{"d_model": 320, "moe_layers": [0, 1, 2, 3, 4, 5, 6, 7, 8, 9], "router_score": "softmax", "normalize_top_k": false, "balance_loss": 0.00402, "init_std_router": 0.0122, "lr": 0.00179, "beta1": 0.95, "beta2": 0.99}
Below are experts of layer 7 (counted from 0) of a mixture-of-experts language model. Rows are named router (the router's row for the expert), gate (a neuron's input weights, with its number), up (a neuron's input weights, with its number), down (a neuron's output weights, with its number) and show model dimensions 64-127. Each number is 200 + 40 x the weight over its row's rms, rounded and kept within 0 to 999.
Before each expert's rows: "comes after" lists some tokens at least twice as common just before its tokens as in all text. This comes from a sample of Wikipedia text that the model never trained on. Tokens count by the router's weight.

# expert 33
comes after: "1", "2", " in ", "–", ", ", " In "
router,229,193,212,207,217,212,262,145,230,248,158,174,198,228,240,209,227,179,167,240,168,98,196,204,198,256,210,197,217,219,233,127,198,176,202,198,260,201,229,200,139,183,230,215,200,126,239,173,220,169,204,187,254,265,281,215,214,237,285,116,296,169,169,152
gate0,152,189,208,224,287,163,188,146,159,216,203,166,233,173,269,191,158,230,216,203,201,204,216,220,190,141,188,209,235,240,275,182,196,194,219,172,178,227,232,243,206,202,167,262,145,218,220,190,193,194,196,164,232,234,220,157,192,228,255,225,190,197,146,272
up0,287,133,230,254,195,181,226,195,266,137,165,266,233,153,202,172,166,192,138,229,155,174,232,173,153,186,241,221,128,241,196,167,204,142,178,202,167,173,220,128,206,205,230,154,125,216,240,257,186,187,202,126,152,181,219,236,180,203,190,258,249,123,202,142
down0,154,196,202,162,291,211,224,131,233,205,257,188,205,214,166,158,281,211,209,196,172,131,222,194,172,224,197,182,210,125,219,253,235,240,184,236,140,253,172,173,223,177,214,208,133,132,206,164,131,201,131,191,152,182,212,176,328,171,173,208,218,159,219,233

# expert 11
comes after: " |", ")", " |  |", "===", " =", " ==="
router,226,142,235,222,202,289,217,153,184,237,198,188,244,231,186,234,242,199,193,210,171,200,108,234,215,237,254,243,247,258,213,143,252,186,247,185,267,217,184,262,121,266,214,175,272,149,240,179,222,129,211,217,242,221,204,232,206,212,190,131,172,99,204,99
gate0,237,191,114,152,155,171,197,190,208,267,195,239,165,182,201,312,159,203,234,183,268,227,223,176,196,188,166,234,153,202,250,237,189,163,191,171,182,170,240,145,262,165,161,166,193,237,217,172,142,196,205,154,181,233,157,146,173,196,208,138,193,201,203,211
up0,117,197,179,121,245,194,166,180,192,156,188,210,199,191,220,185,162,264,199,238,188,167,151,218,111,218,230,204,173,206,161,226,151,210,124,169,197,156,134,221,221,194,202,244,138,258,189,215,197,188,194,279,177,233,233,240,202,229,202,128,217,230,232,213
down0,194,185,192,229,154,202,168,177,179,225,196,202,206,193,287,143,206,232,214,219,246,204,170,129,209,257,219,289,269,189,189,152,196,224,279,137,162,271,233,167,188,111,246,270,188,195,180,217,222,236,158,279,210,223,218,223,173,267,249,163,194,155,244,183

# expert 42
comes after: "\n", "\n\n", "-", ";", "|", "; "
router,188,135,240,154,170,247,178,150,136,217,183,220,265,293,184,270,201,144,98,252,198,172,238,189,206,241,208,237,222,239,222,197,252,199,249,187,206,219,198,211,145,209,256,240,267,159,255,157,249,189,279,186,234,270,210,239,190,226,176,198,208,162,201,151
gate0,193,270,166,174,215,176,202,222,216,141,149,246,203,156,174,230,137,217,197,215,271,235,189,281,162,193,179,229,164,194,169,181,181,214,272,184,174,180,161,125,140,257,234,155,166,252,205,175,184,149,209,160,214,170,149,182,154,154,207,118,184,183,198,196
up0,238,171,165,177,146,174,143,155,197,185,162,186,142,257,210,230,249,218,127,193,197,206,243,200,222,208,214,166,226,257,164,110,113,88,193,183,182,217,186,153,163,210,238,177,129,206,230,154,148,155,174,173,67,224,186,205,200,279,203,187,206,180,177,157
down0,213,284,212,214,178,278,178,227,222,150,166,153,201,205,123,120,163,151,183,193,174,170,285,268,195,231,184,262,242,133,176,178,187,244,204,171,168,140,239,159,273,207,173,258,174,181,223,165,175,144,181,292,271,225,251,213,188,217,263,224,193,268,174,237

# expert 38
comes after: "\n", "\n\n", " |", "-", "|", ")"
router,257,119,214,195,154,235,202,164,181,211,173,195,251,282,165,280,190,223,166,272,171,195,249,219,237,256,173,287,215,285,297,202,223,197,255,132,238,219,223,232,164,235,250,240,217,155,229,187,219,215,225,237,204,244,215,256,126,269,217,230,258,140,155,191
gate0,260,191,222,170,134,156,234,223,224,255,133,202,226,221,209,203,178,233,148,173,185,242,223,201,264,164,254,159,190,190,178,115,295,172,276,159,198,196,195,152,203,216,226,204,206,201,247,223,225,212,265,245,225,186,215,199,205,253,201,206,294,153,196,155
up0,176,153,204,265,176,246,206,165,248,215,187,198,190,264,235,152,220,264,182,195,145,198,240,215,251,220,172,218,299,168,217,222,181,150,230,253,127,172,211,155,154,180,191,196,210,225,174,316,187,235,152,241,232,268,302,198,227,256,163,205,156,171,207,276
down0,195,219,259,226,230,212,162,176,274,197,224,264,258,201,205,209,204,184,190,145,300,193,272,188,205,178,201,185,136,139,142,156,275,225,243,222,154,167,196,189,283,197,252,230,177,165,175,287,204,233,213,213,223,150,219,122,282,188,241,164,237,194,251,206

# expert 12
comes after: " | ", "0", " (", "1", "3", "; "
router,216,182,247,172,150,256,197,133,173,229,172,177,198,235,253,249,189,224,173,222,225,148,160,261,193,224,198,187,229,210,182,222,255,166,196,178,241,201,209,236,165,174,259,243,238,201,268,158,220,156,240,243,280,229,223,194,151,256,265,186,304,157,128,142
gate0,197,157,227,196,139,165,257,141,186,229,191,190,209,189,223,153,125,110,201,250,171,107,176,222,183,228,192,252,233,136,164,173,197,235,206,206,147,203,203,188,194,124,204,152,201,218,115,209,211,165,188,223,190,232,160,283,201,220,209,214,246,216,210,178
up0,158,164,227,192,249,276,172,146,249,181,239,196,215,169,142,161,215,169,204,151,172,280,177,267,186,178,217,215,208,204,217,216,203,200,230,216,131,210,130,162,222,175,208,241,236,114,209,209,189,275,199,207,223,212,166,178,221,101,186,191,161,175,184,143
down0,263,169,198,197,175,234,166,171,283,212,182,219,174,199,199,247,216,137,235,244,124,246,198,199,236,230,133,202,222,151,256,188,243,252,195,231,216,149,232,200,160,98,211,182,169,158,166,158,207,198,245,215,243,196,218,236,152,109,210,184,204,179,165,157

# expert 45
comes after: "\n", "| ", ", ", " on ", "- ", " in "
router,215,198,199,243,231,207,245,148,192,273,192,173,219,211,270,219,218,162,206,277,192,171,175,248,175,224,230,194,225,209,185,102,224,187,202,181,221,184,158,240,187,205,225,239,201,148,261,138,190,118,179,180,286,269,306,233,174,265,209,216,300,193,172,139
gate0,224,148,191,185,255,216,212,272,155,133,214,230,187,182,201,184,242,220,242,206,181,142,158,156,191,170,140,222,181,203,225,220,203,262,257,216,203,106,125,211,185,208,203,249,208,195,198,193,174,162,116,208,242,207,217,209,170,169,146,208,217,245,195,163
up0,151,243,237,161,289,252,284,192,211,298,251,201,228,168,218,214,262,248,201,171,178,237,252,120,157,194,206,171,219,235,214,216,206,102,116,172,188,239,174,189,119,194,151,268,242,206,151,239,201,190,179,181,176,213,188,166,159,206,196,150,172,242,228,188
down0,202,206,143,220,174,141,188,200,187,187,121,139,172,174,204,164,208,239,195,151,199,206,156,203,194,207,166,223,189,177,201,149,266,217,255,237,212,130,179,215,185,258,196,128,228,217,245,233,178,249,165,232,161,139,200,207,217,253,232,202,236,165,182,208

# expert 27
comes after: "1", "2", "–", ", ", " in ", "- "
router,221,170,226,218,196,213,210,165,166,216,223,168,194,263,257,226,223,149,196,243,139,152,178,233,199,206,250,211,215,197,213,144,205,209,250,189,249,251,197,232,159,224,225,223,226,133,227,153,208,168,193,216,256,219,227,240,228,275,222,185,289,181,210,138
gate0,123,122,103,169,226,221,205,145,183,253,251,169,174,225,188,169,262,143,179,315,197,265,132,191,160,179,227,199,178,157,245,213,218,214,230,151,129,190,221,169,242,232,224,160,209,156,196,148,211,220,238,157,208,144,234,245,244,191,219,170,208,213,205,187
up0,229,217,165,203,201,191,173,237,254,213,214,178,168,245,220,230,274,259,219,228,238,172,176,156,221,256,210,143,198,268,230,196,174,249,180,185,248,223,241,230,135,286,162,165,171,207,305,180,207,169,151,172,214,191,98,193,222,219,133,195,194,200,218,171
down0,175,268,159,286,208,139,226,246,130,187,188,163,216,138,230,258,252,241,216,160,190,253,221,165,197,170,155,170,173,195,278,178,218,283,269,152,233,153,230,207,230,186,198,184,231,269,230,176,209,223,220,167,206,168,170,156,129,169,200,244,192,279,254,172

# expert 16
comes after: " | ", "; ", " ", ".", ": ", ","
router,210,193,223,205,209,200,250,156,202,210,198,209,231,254,244,185,221,221,156,228,167,184,181,271,178,215,239,213,189,230,199,195,209,157,203,194,240,194,164,240,189,221,227,201,224,170,243,177,235,158,240,221,255,271,237,235,181,189,213,180,314,128,167,137
gate0,178,252,261,157,171,217,151,184,271,187,266,208,193,244,231,205,149,196,174,186,279,186,280,247,190,169,149,243,220,160,177,230,214,211,183,168,269,242,197,315,226,210,195,174,134,39,228,151,281,221,135,199,176,141,133,156,172,184,160,271,212,130,231,240
up0,183,229,225,212,201,171,219,178,202,219,238,239,217,216,232,164,186,177,308,198,187,188,243,229,250,244,175,296,180,213,202,223,197,200,157,212,209,189,232,262,199,136,165,172,201,111,165,157,185,203,191,146,211,229,170,206,149,209,144,185,248,203,229,167
down0,183,259,159,212,228,208,238,220,213,207,272,268,198,263,247,175,228,169,278,209,169,203,148,224,233,211,177,208,189,160,227,148,254,66,203,181,208,200,167,272,207,204,216,164,194,155,84,193,197,174,214,163,178,140,176,142,219,164,168,239,274,214,223,143

# expert 19
comes after: " |", ")", "\n", " |  |", " =", " |  |  |"
router,212,143,243,227,204,223,188,152,142,229,192,211,191,270,129,195,238,184,154,217,157,236,139,194,182,251,220,246,205,218,230,86,206,182,269,142,273,209,134,220,152,232,241,231,258,137,228,208,220,149,245,217,238,207,191,297,179,200,208,203,176,126,201,217
gate0,181,241,173,262,208,180,251,117,226,181,202,220,190,192,225,226,172,166,218,220,119,190,216,227,225,216,203,162,184,176,175,202,163,165,240,228,216,198,139,199,236,226,146,192,247,257,210,217,226,251,278,261,193,159,236,180,211,188,166,175,225,219,202,207
up0,227,169,177,225,152,233,258,163,215,225,237,230,221,142,233,243,199,195,113,188,213,192,214,248,123,270,160,227,193,192,205,111,180,189,178,231,222,224,170,199,244,254,132,192,202,193,187,134,225,192,138,214,154,114,204,185,159,170,171,248,173,271,222,195
down0,254,206,208,190,289,141,166,205,238,140,191,252,175,143,239,208,156,166,168,131,172,155,201,188,203,208,193,223,243,216,249,191,250,217,232,183,206,230,245,158,193,224,186,211,167,295,172,172,246,220,181,238,219,186,183,223,195,149,127,158,224,214,237,188

# expert 1
comes after: "0", "3", "4", "6", "1", "2"
router,195,161,251,154,215,206,190,191,172,224,193,175,161,290,227,179,255,160,134,241,210,122,133,231,169,199,210,224,254,207,215,154,221,204,200,140,250,260,184,252,170,194,250,259,185,123,166,150,216,194,263,231,294,197,201,213,91,225,210,206,278,130,185,176
gate0,185,273,230,252,156,223,188,226,204,178,183,162,202,190,228,264,179,217,249,152,198,161,181,219,246,198,212,131,235,185,207,170,232,303,168,217,118,277,244,199,207,211,275,289,260,158,178,187,206,179,216,150,211,185,123,192,122,188,287,172,140,232,127,186
up0,154,216,219,181,208,163,119,290,224,230,219,276,186,207,203,182,103,290,256,124,189,182,257,188,288,174,246,186,254,229,217,254,215,192,190,163,255,162,198,178,189,278,205,232,228,151,284,201,124,140,249,235,135,145,169,216,190,192,196,224,184,208,124,138
down0,224,140,196,241,237,216,188,217,110,241,218,211,237,188,222,196,138,225,230,215,156,210,230,145,251,223,149,215,215,246,185,171,176,239,166,204,219,270,124,221,219,140,237,211,233,215,195,172,184,202,170,284,198,183,154,191,192,230,193,198,276,224,170,253

# expert 23
comes after: "\n\n", ".", "==", "===", " ==", " |"
router,226,188,160,227,161,220,256,176,150,213,103,191,245,213,214,241,245,160,201,241,197,244,152,245,200,248,244,217,222,232,205,151,215,191,277,192,232,239,226,275,190,239,244,230,288,156,262,129,231,187,174,192,210,243,215,182,175,213,262,147,285,145,187,169
gate0,220,219,210,215,178,183,228,203,183,161,196,201,229,191,265,256,251,190,202,179,214,237,211,208,242,227,145,240,223,231,256,195,213,192,347,195,241,263,237,220,144,140,222,204,204,291,165,164,250,208,161,218,174,106,217,214,145,152,202,200,236,195,201,218
up0,248,236,191,236,212,185,240,280,212,155,193,210,215,196,275,221,119,138,253,155,233,324,170,288,197,187,194,141,189,239,161,179,222,188,125,146,175,168,194,141,152,153,211,141,131,127,171,252,243,207,208,148,162,204,170,225,134,230,185,213,162,195,233,230
down0,163,196,200,213,215,159,222,165,250,145,283,231,254,176,151,180,254,179,172,251,193,182,238,241,181,152,159,188,185,251,261,222,175,265,186,214,268,264,200,254,149,178,207,213,226,168,243,218,255,224,191,262,219,238,223,162,200,172,171,231,157,250,294,131

# expert 17
comes after: "| ", "\n", "–", " | ", "2", " |"
router,196,127,191,211,170,201,202,176,187,250,200,209,195,259,238,159,234,200,187,216,212,163,128,258,201,219,192,232,217,244,219,125,179,184,226,158,221,260,156,210,196,178,202,243,224,186,202,123,211,179,224,196,269,186,225,238,197,230,268,204,277,190,208,189
gate0,116,260,254,195,195,199,187,267,237,254,226,265,233,282,242,166,161,157,145,173,252,286,214,207,176,132,180,196,213,214,266,176,283,211,222,214,212,271,201,143,176,189,144,166,242,232,201,189,194,188,195,173,203,167,248,228,193,143,205,185,253,192,204,264
up0,271,240,144,174,225,201,203,240,239,254,218,235,189,136,155,206,243,237,202,190,169,168,216,217,223,221,214,256,156,258,185,205,201,201,197,183,227,204,243,136,150,138,188,195,171,186,164,212,193,178,201,154,117,136,230,252,174,267,148,253,143,263,210,248
down0,203,223,241,204,143,255,128,173,211,199,138,171,185,279,187,197,139,158,270,205,203,211,125,243,235,109,192,204,201,259,254,222,228,167,226,216,157,192,210,224,213,189,241,267,199,166,177,207,185,235,171,217,111,114,169,312,221,227,176,202,213,187,193,243